Weights of a small mixture-of-experts language model, trained from scratch on English Wikipedia: vocabulary 15728, 128 experts in each of 9 layers.
Below are experts of layer 6 (counted from 0) of a mixture-of-experts language model. Rows are named router (the router's row for the expert), gate (a neuron's input weights, with its number), up (a neuron's input weights, with its number), down (a neuron's output weights, with its number) and show model dimensions 0-255. Each number is 128 + 24 x the weight over its row's rms, rounded and kept within 0 to 255. Numbers have three digits each.
Before each expert's rows: "raises" lists some tokens whose logits its average output raises strongly, later layers aside. This comes from a sample of Wikipedia text that the model never trained on.

# expert 6
raises: "ram", "ony", "ro", "rom", "y"
router:114171113155144119134133133115155143173141143153164170130138143131092109127119082122135104125143145145107101116123148155130110132137119083096158090171175153095097090157135148149142130085102170116094133123168082146140139113145149128163108089132114115140116134117124156111147173122116144108139152141128087143127084142128163121101130089184124139117119148125115115111112107114104150160136131115125128136114123136084137152075129111124140134167105114103109180097126132151098173135134168122145115101124073103156170132101146162141141144098141118089102131160140149140173141134145095134083139162124103157185163148111077140138130178116095145151136092094108154098133122128067088134106117113163128122120123132134165123124111129122095133114141143109181142104124125173151146149120124
gate0:137164118159109104112115126142174143155142101127123122155114146144116126113159152105133140122057143133133128158110093128127123168153126104132128123150110121117105076124129121114136128108127140169126116125144160102131145101135081144119092070131153100092160113085140183149132155120126134099097116115142088116114127105116130144187098165125153134097114151147102125137177158140122155092134181142119121121127101145138158119131151158153165120143132118082103143169160145139128131130139172102157139154128142131117134132117134147138136117152111109154126107118153132101159169170135129113105164094149131122176185200133138093131166135205108132101138136127158168106138109127093137138127156135107144176120091097129115121174140159172120099130153115146155121149112115100163158142126119
up0:066161100111181090134058127145115099118130140117135134105170121138141107145101140107138148090154128104112113107100100136121165137168132156111161148115105126126155129118170094159141141118066099156111096172151165112145112154156133135165139147150151149087128122117122153148122178138096122105111153139068118134126164136112164132152142093088108108163139126127118149128099120117109098091120091132113079114132146092147107121150123097139123148108087119126098137138155144099115120130188155132137170100083115079161159147124136128127173120131125190124102157092123120112121095150115123140136088140155119121154153149115131111100098100111163138109117121140130104168166125126120143105150128109125095139132113130129152157177140079134151146135112163118113113119116139110154098137104122
down0:144157104146146142134079148143121128119108106128143117134137108146071116115136114101134112097125130077108120134128130087149165136118104145120166134148190103147149129068145144115152114143110117105174078147128143131100126077163124111144107188137153130102095110083115122103171136101128190150158128137134142098086152117174137098125147128124115122066132138103129135129131104171153155141124147138096100134147128147123156118126144131108134129131139125133083134120132097075141086102142126101136122143120109090152162089115146145082105120146103142100100121147160124108116160181147124146115136130110117120161133142138147088118114138103081141080113145114100133166159121107133108150163095114067123165141083159110123162133113102110136135114116121160107125137121128138126121187093147
gate1:160176124145111133110176126124094146165096139147109157086131114124130107159120095156145122066138127168109124129165134164078095127139083171106167144103114115171128119108122098152130150127138072154110106132136121173130096126108142117113127137126159157148153107121143111106142112109109131116097123156110156153066158099168150142162114090114134146153136151118117125113112122143065121154119162094152116142128151140101108122099133143149118131134169186124121163104196124123169153107143171133143129138140146087133152095182099131108153156112103117101091099171158148165102120122120098131122165151150162133158124113113153151115127134163125157137109110127159127117151135110111088092139161107161097139135162117133144131123092113133140147146153118087123138131111134143136108113109108
up1:126126104097119174139137101123117136126135110113105116133126144179172143131109140127118137082135101110132131144130161107114129109161134144086137124076116137122140113167142119185121129099161179172115136151155124168146109150139137116094094112175132136129138110117105118088114126085136146091168123128143127127119113112137172107141081101126156098120122188143145090104125148121127091114151160112092113168158070145128131154146114171153119075086148137091103073144158123155118094108124143093204109130126130138139117168109115094120111166123112135112146128105121117135087077126116094144115125118117084140134137148119106083107117113121129110101141117125121166079127136121129111140142125159135133134105123138119096145095148103133175159166151119153123138122129125167129154102124066
down1:135091163131091168085152107120133120090129160103193117113122118154154133126104149123136127129107109094091098149091130126148119145143132122079139139149111145144122174123141151148067116138163118120119104161130110117121103099129092158109125126125125134102105109163149160173091114089117133158152152140124143104127141091147129126065063185126136144136116160087109132117146168091115112097158118091122149146150088148114146153113065131139116141121123132153160114117113145155073136127133128114173133139133146147165157142142148121116130124129086126136134132137109124093094130165111133124114115132133163128057109119129099128113152094116135129109121128127123163121099173085141121142174140173114092115092144106075143125162071143118133107120101100121128146148152123148120118137155126
gate2:122114134162122110210153152124145146146149127097130108098124128111123139162113102122136126147107101050118094174101107172141103115101127122108105143105177098149141104145150102110157119105177178128134115112111146080124150155089130092141153143135087170151127101138132118081148170100092162143143126107144115132136150132155140169106118111125109074140137116123127132123129115162069137092164096131116119140069116143131130109098134122105136126176085088117131115120113180106143141130114112135122131087111132081116126120138147121161143103126129137132102141128171119124129167117134124155112137105151143120175113134107153119124147106111121097161132091089163077156139125132128112104120099128130125136106102125160124092129115138142144161144154127177084137155119082128117105163145120
up2:093109092101171087100126156140106103156164132085133129092140141120164097139125075129093155144171118112115101146141123136134155136116145107144139103137151096140139089161139062111136144152151106114134149104154153129115130130148151104141157161157090121132167110191056143132165141139144106112160134146108110125139108097104135152057102122099144130166151148091113117117116099135166187118147131140122133106124123126141120106148112108128141153143106103132116150128097157114126107166126131153138090147145177128139138131094147127154118139114132082120140109138186099124117160170140168109113108112151114163164137182098151119113135148111091111127147131131153094111098120130146172130131156124137112110120144182142129130148099144127135174120165111148121131099121146176125128158135134
down2:103125107119095091100152102135120125086157141144161145115096117133162154154135126103108136130108157104134118121155119124130142095173141101105139081104154127145152088110119106086129140119118138130142114126123142148103145138133138063142117120145155142162120126092111128116123128135108084099176089123107119097118133097126123126181117150104151120114171140171166104109111152116169119102098074135144152106117104119129088152108123147079122131142120094127173133126096136133132107086176092131139129136099129153121160111157200123132092109146121131130139136147126163147128124152099173140173117101167136135133100144114122187154107142170131096098139118166126191133134121088104117113104141153151098127170139158109106118125100130097138148120097119101130168160139107111097089081115141
gate3:108139147124075131131073155110153113155109142139119127170132132118104097106131128132086157136152131129107159141141125163128116167144087153107106112124168088118146092144108111159134126141106117085165118140119093113130136129131110126151149109109136090126129112149105134171168087163149147092068119133182186096151120152128148137097121131114146152115088104119148125120167101123190156122145115120143109142116117141169125149103143174125133112140109159125107136102122133135143131154129106125122073116128137144112201103085132079128186121126125109099155176124125158113087137119144155116122153116122103139147078120153112154160164120147091160122108162093107151131130155106113081157147147149131099173129122134130141105153120115141098138085115145081134104128124147112117135093135111
up3:134132144133120135109141131171188092101143131135111122122123110116106171162127147120158138110125202109168160156160166150146121165136098123124111147159140103114082100111144112105126137182141139154161142158120122126125128135152169145113134153136109094117153091151131127173132180101137161132096145110144121088121108105135126143123165152186137136107123152116104118154095136095139113068188117117138147135144152138102086136139172154095152136123154146132130143113108157119119123117154074167092137154131163114116137116136141125109150129087091106100114124098177104094123119119089156136138139122133131143098140114130101127173139072149158131136120131148160133088104185114129165151118133123099119100096154175118110149145094160129161135138113112131131114146113167127111163106140121
down3:128142118112170154123107173142094144130117141140157122138135082167085182114179096099099079113103145101099122143137120137126086094147138153135131108125100171109116081142161187081113154134109112122128116151108131142110154136079104131161133113135129073116105084138118168104114097143116126130131117072130136137150104120162125110145161132133141130099096150156085137155111133087154100105137166118144096160124123138138127140112127107100164106157123115122126181108105134121100127139114169111128130087116102115090089113170100186163108148108135150155150122126123102146092152146143085154111103111157128157129131158116121095154138112124123148134134155134165155122140126150150134123138147149135101104186176125156170171105142117120128105128094121133110144152132158148115143159112119
gate4:146114136171124126154139111126134106197157132103129128121136175126123151147123120100115078106088164155117089125101133127148101070134106104131105132194150121104134099125118106120102130163135171167139160141163147112131151138091071110096116124112090150146146112129117091104116098132143130081135127144105148109149114148154159103108119125103137096109129141157121126166116088112151134133161125122109122186133131134159118158101134139153140140186120132142118126146137111070129145121101131108141100148118095136149121087090129144132118168108138171125153088126145131177141104152138134110089108116113143153108102147130076147115131105143071148120125106089131087138129152104109149162145107133155108075124147125121112088100100159106158152165123171135076131128098131135111140112142129
up4:124113149121126095126113123158120136137150146129133114103122112108140162130121085153153126116128133142118131141120103135141105103079179098104113116096129155122116123143130147088144153146171149082103152134125161096141131131112128115091103135139149137156099136181163102099121090137099151156114120108154098133140167149149086111114099115117127140157077099117141132112122106096121128122080149168164160145115102166111114096122136145138136091130167114110128094129124095107102095151106087142107118124157141170116127098103135170098147134114129091152149138122106077125135166137106139127159103089067132168149070144119155112137149122061161113097152140125099143123098121142103171154099175106103150114114154086087156110136127160144076136109131089097140106147157103153120143130119122
down4:153171068161101103138114110137088134110138141157147128112112193138168132132091135109155105124142119117115107122078125134108130126091159133140123122139160140143113173154149121145169106150094175147137109111136134116111113145126111110104106128119092121113154123134086112085097147142140129117113114170124132169119167174125143120169121139158109107148177120126185119116127128135124169130103099152130097133152110103117105132098119163075106089113098096111119155147165115143166158166135101142118101160120131146126138150110107111142107133148114143123100129121152148109142137120171123103142129108147091114151106130171146123147151137110109133146121089132149155146131158177090134140142089101168113096143155122149111128155107208139069116125142131101098074123126158123133136115075108
gate5:146171093161137153097093119106160116139151107137106157117115090131171155133151164129126124118099115088109152127131147148114143173135150109155122109081150122118112119148139107161128184124147146109151097143086098175136098123093165084106112135121137071157101144149121142129131131174170156157152129145154140085104120115100087153109083101121175130091140158138136140099136105120153114118132139143117121119138133189088085128116127122105145128121157102113166093162118110166143155062119115122136108147098126136104136123098136151101123126104150134122145159115125133100144167125140072172115138123139157139122106163135084130150153187134103139102130109136141142119081128093140124100121101108126101174111138113158156127121142087124154134088120141103106094113105132148121109150115112
up5:127116184115149129116161104172166104150168102116128115110122157112078104132154117092109089112135156151133097115113155154144131111147116105179081090101125127102143110131139128145108139126119126144114156111103130121132138145138084148118088154138107145110133124132138158151161142123141130099141111146127127151172162110102124092080128164093162072146130140142092163157140122091148113107141090122120070108126127114170089088159132137134141143140132124152135119079112169137087138146094104081163164108095135090143108131097162109112145118151116156065113144148135131133117154159123129118110130085122118112124112124091145133115165121112160145159122127132111106117173119137150130066142137125094096121147078084100110137122125092143106107101094165160105149124135112132102139097126105
down5:123104095140080115136134099103118125157206147110124148113134131098149129113131127132120156148094086154085119086115142145130136105110137100163102151142114094114162122178170130174184156085142150119114115138146097164101153115108114130167146095147082123168126152155132136114122126122110118126125135153101130135123117112123100116053106157084129112190122122152113132128150116127132127170160145119119074144150147158140119127157140115126123115136141086116125137108116106139168165132158134133118113149114108158092125138150139137129194105135113150113099199127148128134089142103113094136100138126136178110137103086096139148136099172102131126142122125086117163101111112108124133101138125120115120130150096110159186131154130137174132148148131131131138095126165114133168112126159107
gate6:106167096179137169185111149135126078140143194150106091095128122125120149154123155086132141113131173152166124084095171112143180064145091161145077140176093130119116107134099139111100145087141124157144149123152108143135129159104135152127095117137134145163093135144104143136124098136145147144154152144150118185144128121111129102160181155148143139115133112152113107103145116110110122143163135153147110155116116106137111086147148144154102132077151146149112113109145121109119161139091106159139112083137107099132119126146137139157146121105122080121134144140104107181128149156115127127136155163126120150131114124120126127107122133068095141100140147146125126089105111109096106127144101112136146152138128122146152082163109134105084171126133124135140156127140096118170152119153135
up6:130079136124160089123122099141122094133137113097095058150123143120107168129066110118147117160130102147138116110099127163122085121136140116164155159168130138141099135132092107098069125130137085080119128146122110103121102127140146115143101144105144161115171106134155110120122171147112102118141152118093128116127174131148142142111140169131136104126156146071104131133129105163108127148126150109147134096138142077116109112169082119161102105117131105157114141141150105100142111136154154131126162141151139130133130169114088116125142128121106110149094109128173156135148141127136095145113130156155129136178097161144070140157109107158116201122113151111108123188118101169135122126143139127140125129155130137114079162133143121126143140142162150149121138130192164127146119161085125
down6:108124097159129113178059120143172171143162164142153092157122120170140158121088119150132078140099148207133117083100121135095103109134171109166128113114159101143116090095126157110109119113134162118134112131133072136130144128168124126118087158132128111118110104118162076109160173160123144156157146117124122131121143134147172150139126115137173146136123112107125139137151089153112153106092110107123119146148133136118121113133147133096103125119151100101119151135132141113101123104165101117136155130128101150139136172124145135128160126114096138133108104148131097117158112136096104142101134156119172083135116168104102144150127137127084147140133133080098112138082151108099159121135110163149146153170098107133135138105135150113107146129137173181112112094165106111118112161088143
gate7:140081130180117124117128125125123152148126119108153121131112169143090095090148157075146092080145154140123131128124125082139141100156145151119113112160110107160127126100153126121107130065128156126067109146127121126143121098137162114130137100162127067145125127127139122118048098120141123155134130107115044135115135131109128104114088106119133111111134099131169140123104112185130139151098104094134121115130134125092132128104133179109132182159088175126087139137129148133149117164153133090095103124137106167149118152120117162134106143125124111138107142145158119123126159117182096119094197129145152126142159141109142116110122172115151118162128129118127078143141095141144148139132133115114108141140129136084128129121156148162152107162133126085121136110150086146162146138144110
up7:165104103121082135150112104162136133140145074163135157106126098075117131136157141133125150151119089106140134115154094143118141122089090132126135131130149162131140096141143170072125134136140094181111136131145180142158136155151101158170119179114095136116124123120110155163131146164118086124144161146143142141103124130131143138126128127148134164164144114112149136130160105126134137170113157121132099150158135125113154091101106111116174114124100153075143104162119115071133111127131117136127139102106149148129138140155125124122126140133123102114101134125151115079134167155118102138141140141136106107167128102148137131130137111114143092155096072093135143144124149126106103141100077111144132127140067161126125206115111108132170129124163139157128100088053103159147102106101160
down7:150122102117146156152103091054143097141099115148073141111133135139144099132140169133130129099156170155111113126117082122132080137136074167115146139109134115132128124102144103120097127136152118146108142123081134140155124155084108122155135178177135124109164097151129108148076149108130161103136083093114159125108112158085168100132124107144115142160129146143121143129138134140138143149109156114133155084108103106099083122160134107086144181115112129143139104146130119140123171151101125124098096128121103125109151122087131133150115098135153139157142145165158105165180115127110168112114167107148090097145136113112125124155150088096169126071165142169158114125122118112110116127109122133087134130130104134115088122106066128146120107125106086130139127123131117114148104108153099